python train.py --n_layer=11 --d_model=448 --n_experts=32 --experts_per_token=3 --d_expert=96 --d_shared_expert=0 --activation="reglu" --moe_layers=[1, 2, 3, 4, 5, 6, 7, 8, 9, 10] --router_score="sigmoid" --normalize_top_k=false --routed_scale=1.15 --balance_loss=0.000351 --balance_bias=true --router_bias=true --init_std_router=0.0107 --lr_router=0.000569 --vocab_size=8192 --norm="rmsnorm" --norm_eps=1e-06 --tie_embeddings="early" --optimizer="soap_variant" --lr=0.00105 --beta1=0.95 --beta2=0.99 --batch_tokens=[16384, 32768] --seq_len=1024 --train_tokens=362000000 --steps=15147 --dataset="wikipedia_en"
Below are experts of layer 8 (counted from 0) of a mixture-of-experts language model. Rows are named router (the router's row for the expert) and show model dimensions 336-447. Each number is 200 + 30 x the weight over its row's rms, rounded and kept within 0 to 999.
Before each expert's rows: "comes before" lists some tokens at least twice as common just after its tokens as in all text; "gets" lists some tokens that make up at least twice as much of what it gets as of all text. This comes from a sample of Wikipedia text that the model never trained on. Tokens count by the router's weight.

# expert 3
comes before: ",", " the", " he", " it", " that", " she"
gets: ",", " that", " which", " this", " The", " where"
router,194,182,174,248,197,163,266,225,208,186,215,174,222,189,266,146,200,223,160,182,215,231,216,204,216,165,196,178,202,170,291,207,188,187,259,169,200,170,151,171,243,211,215,242,226,167,203,156,202,234,276,163,231,194,238,214,195,189,227,178,215,229,184,190,209,200,246,131,185,201,166,185,158,217,227,158,187,178,211,139,247,195,246,186,119,179,210,194,245,198,216,163,254,161,210,226,206,178,244,188,190,167,222,204,196,195,212,206,278,222,201,177

# expert 30
comes before: "0", "5", "3", "7", "4", "1"
gets: "0", "5", "8", "6", "1", "7"
router,207,153,188,183,248,200,218,217,235,186,203,176,173,169,236,244,208,166,175,194,176,244,201,215,229,231,220,169,192,203,365,190,222,231,217,255,233,222,197,171,200,173,211,179,205,205,171,185,211,195,210,244,188,180,198,214,200,188,201,217,203,272,165,180,237,203,257,194,225,234,211,219,211,172,171,168,201,182,217,154,205,196,196,230,148,223,200,196,149,200,204,194,171,185,168,233,231,194,219,178,250,215,168,231,188,169,247,225,165,224,227,228

# expert 31
comes before: "s", ":", ",", " of", " in", "."
gets: "s", "er", " film", "ers", "ing", " team"
router,166,164,179,185,214,224,217,169,239,244,203,157,205,219,218,204,201,246,184,181,138,171,238,221,181,177,203,239,171,200,242,150,209,183,210,167,180,193,145,224,170,190,216,200,188,192,251,180,183,217,197,205,223,202,177,143,177,168,167,181,174,197,183,193,192,198,182,168,172,204,188,214,205,202,152,202,252,217,146,127,205,189,226,204,184,197,207,211,184,194,212,185,229,174,223,220,195,241,189,211,206,89,234,199,190,235,178,199,220,277,213,200

# expert 7
comes before: "0", "nd", "″", " War", " classification", "}"
gets: "2", " the", "-", "tra", " con", " World"
router,195,154,163,211,179,232,178,156,267,172,198,212,202,202,256,183,210,209,220,198,215,228,146,199,188,208,220,159,208,223,264,184,199,200,214,178,201,221,146,217,222,170,197,222,186,230,253,170,212,179,201,235,195,185,196,220,186,175,159,205,203,180,157,172,175,249,245,157,173,221,192,174,231,163,148,195,221,212,217,162,207,189,205,188,199,194,208,177,168,209,177,209,261,137,195,181,203,223,192,242,231,154,236,132,176,181,223,183,236,181,216,182

# expert 26
comes before: " the", " a", " an", " be", " his", " its"
gets: " in", " to", " of", " was", " is", " for"
router,201,203,193,204,198,237,195,220,206,144,226,214,205,176,223,175,219,201,159,189,211,182,233,177,199,179,166,162,189,211,272,204,222,216,214,210,211,207,180,215,172,197,181,182,193,201,243,184,156,220,214,197,208,149,207,152,186,196,164,207,240,199,181,214,245,232,205,178,218,257,164,216,244,204,169,209,218,189,213,153,191,194,180,213,159,174,206,213,202,206,217,199,259,111,205,206,170,236,126,212,262,232,181,220,216,196,217,194,210,203,178,199

# expert 1
comes before: "1", "s", "born", "A", "S", "P"
gets: " (", "-", "'", " \"", "–", "/"
router,205,213,140,154,229,192,237,184,191,183,209,237,210,176,222,157,216,210,200,182,201,189,211,183,189,239,218,204,180,203,283,223,211,172,253,195,203,208,130,213,259,215,208,196,224,243,258,228,193,206,179,185,195,146,162,176,181,176,223,195,193,187,169,207,187,237,169,239,256,219,215,209,156,242,174,212,217,168,197,112,194,244,173,211,136,229,196,239,199,202,221,195,212,119,188,291,190,188,236,220,185,212,148,195,212,153,221,204,210,178,160,218

# expert 14
comes before: "\n", " The", " and", " In", " He", " It"
gets: ".", ",", "\n", " and", ").", "),"
router,202,196,205,217,199,170,206,223,214,196,199,230,231,197,236,180,200,216,208,189,171,220,215,228,168,200,222,166,190,129,317,207,197,206,238,156,188,195,148,191,223,193,163,146,208,189,160,193,194,218,199,237,182,185,233,189,218,218,250,181,202,203,192,225,213,184,242,215,175,223,204,192,222,200,261,178,160,185,171,141,205,220,165,193,149,213,168,212,225,200,254,211,226,162,252,246,164,209,233,235,189,184,205,190,193,146,139,191,197,209,218,159

# expert 12
comes before: " the", " to", " a", " by", " in", " as"
gets: "ed", " by", " of", "ing", " with", " on"
router,192,221,193,190,169,228,189,172,217,256,189,162,183,226,188,184,192,188,182,161,215,163,193,212,175,195,221,196,226,161,219,166,207,211,233,207,169,177,92,187,147,195,180,186,198,239,263,154,163,151,190,214,182,195,186,110,211,189,232,211,242,205,189,166,174,243,214,148,190,205,172,214,178,252,131,217,203,236,201,243,176,200,161,193,147,181,183,185,226,197,235,244,266,146,210,225,163,221,249,187,230,180,174,145,207,195,234,224,241,164,180,197

# expert 8
comes before: " ", " Party", " Total", "ation", " Apps", " Team"
gets: "|", " |", ":", " /", " de", "%"
router,129,273,156,143,181,232,153,210,277,190,218,230,207,225,224,235,169,181,193,168,190,215,203,221,191,200,230,166,174,179,269,187,231,186,172,160,239,172,135,186,198,207,195,203,194,188,217,182,197,270,190,215,210,242,218,159,233,196,149,206,242,190,241,175,205,193,188,170,182,214,135,280,192,194,220,232,211,181,194,177,213,200,166,218,170,210,200,212,143,221,174,168,234,168,207,197,229,213,151,179,203,162,198,200,170,181,259,225,208,251,197,209

# expert 29
comes before: "9", "1", "0", "8", "2", "7"
gets: "9", "1", "0", "2", "8", "7"
router,190,213,199,181,197,205,168,231,216,194,135,250,227,182,234,138,207,219,187,199,169,156,187,191,210,181,222,142,200,224,390,181,175,205,200,211,204,188,188,171,185,170,217,259,150,229,200,220,190,163,177,255,180,191,193,209,193,190,226,210,198,165,154,208,246,205,270,190,206,261,205,181,144,196,183,168,254,183,176,193,199,224,236,217,213,205,169,191,152,202,217,204,195,182,204,194,209,220,234,202,215,191,202,235,232,184,260,218,223,179,198,170

# expert 5
comes before: "-", "\n", "|", "==", "The", "==="
gets: "\n", "(", " species", "ox", "_{", " N"
router,262,168,164,219,231,202,218,158,204,188,185,177,266,205,211,150,236,181,218,205,201,181,178,230,181,143,192,212,189,142,283,189,237,265,189,219,259,236,190,157,219,199,191,214,225,224,191,150,132,223,267,186,216,175,171,175,215,210,198,195,242,214,239,170,252,187,203,202,210,205,201,201,245,232,150,180,183,204,174,143,230,213,189,189,190,204,194,217,175,216,179,199,227,159,176,269,192,187,174,161,195,223,165,198,170,230,176,160,201,231,217,220

# expert 6
comes before: ",", " |", " (", " and", "'", " in"
gets: "s", ")", "e", "ton", "es", "a"
router,204,204,216,224,215,203,228,211,254,238,199,193,214,165,244,169,203,200,242,220,209,226,222,215,196,216,231,177,143,199,192,205,174,236,180,215,220,191,201,228,204,196,168,224,230,194,197,103,173,217,216,225,221,150,239,222,174,179,191,189,252,170,198,164,194,187,198,224,176,215,203,215,185,240,141,161,208,204,171,209,210,218,224,151,168,210,183,250,150,187,210,185,201,154,220,232,174,217,232,233,224,152,191,203,157,186,176,211,177,206,195,181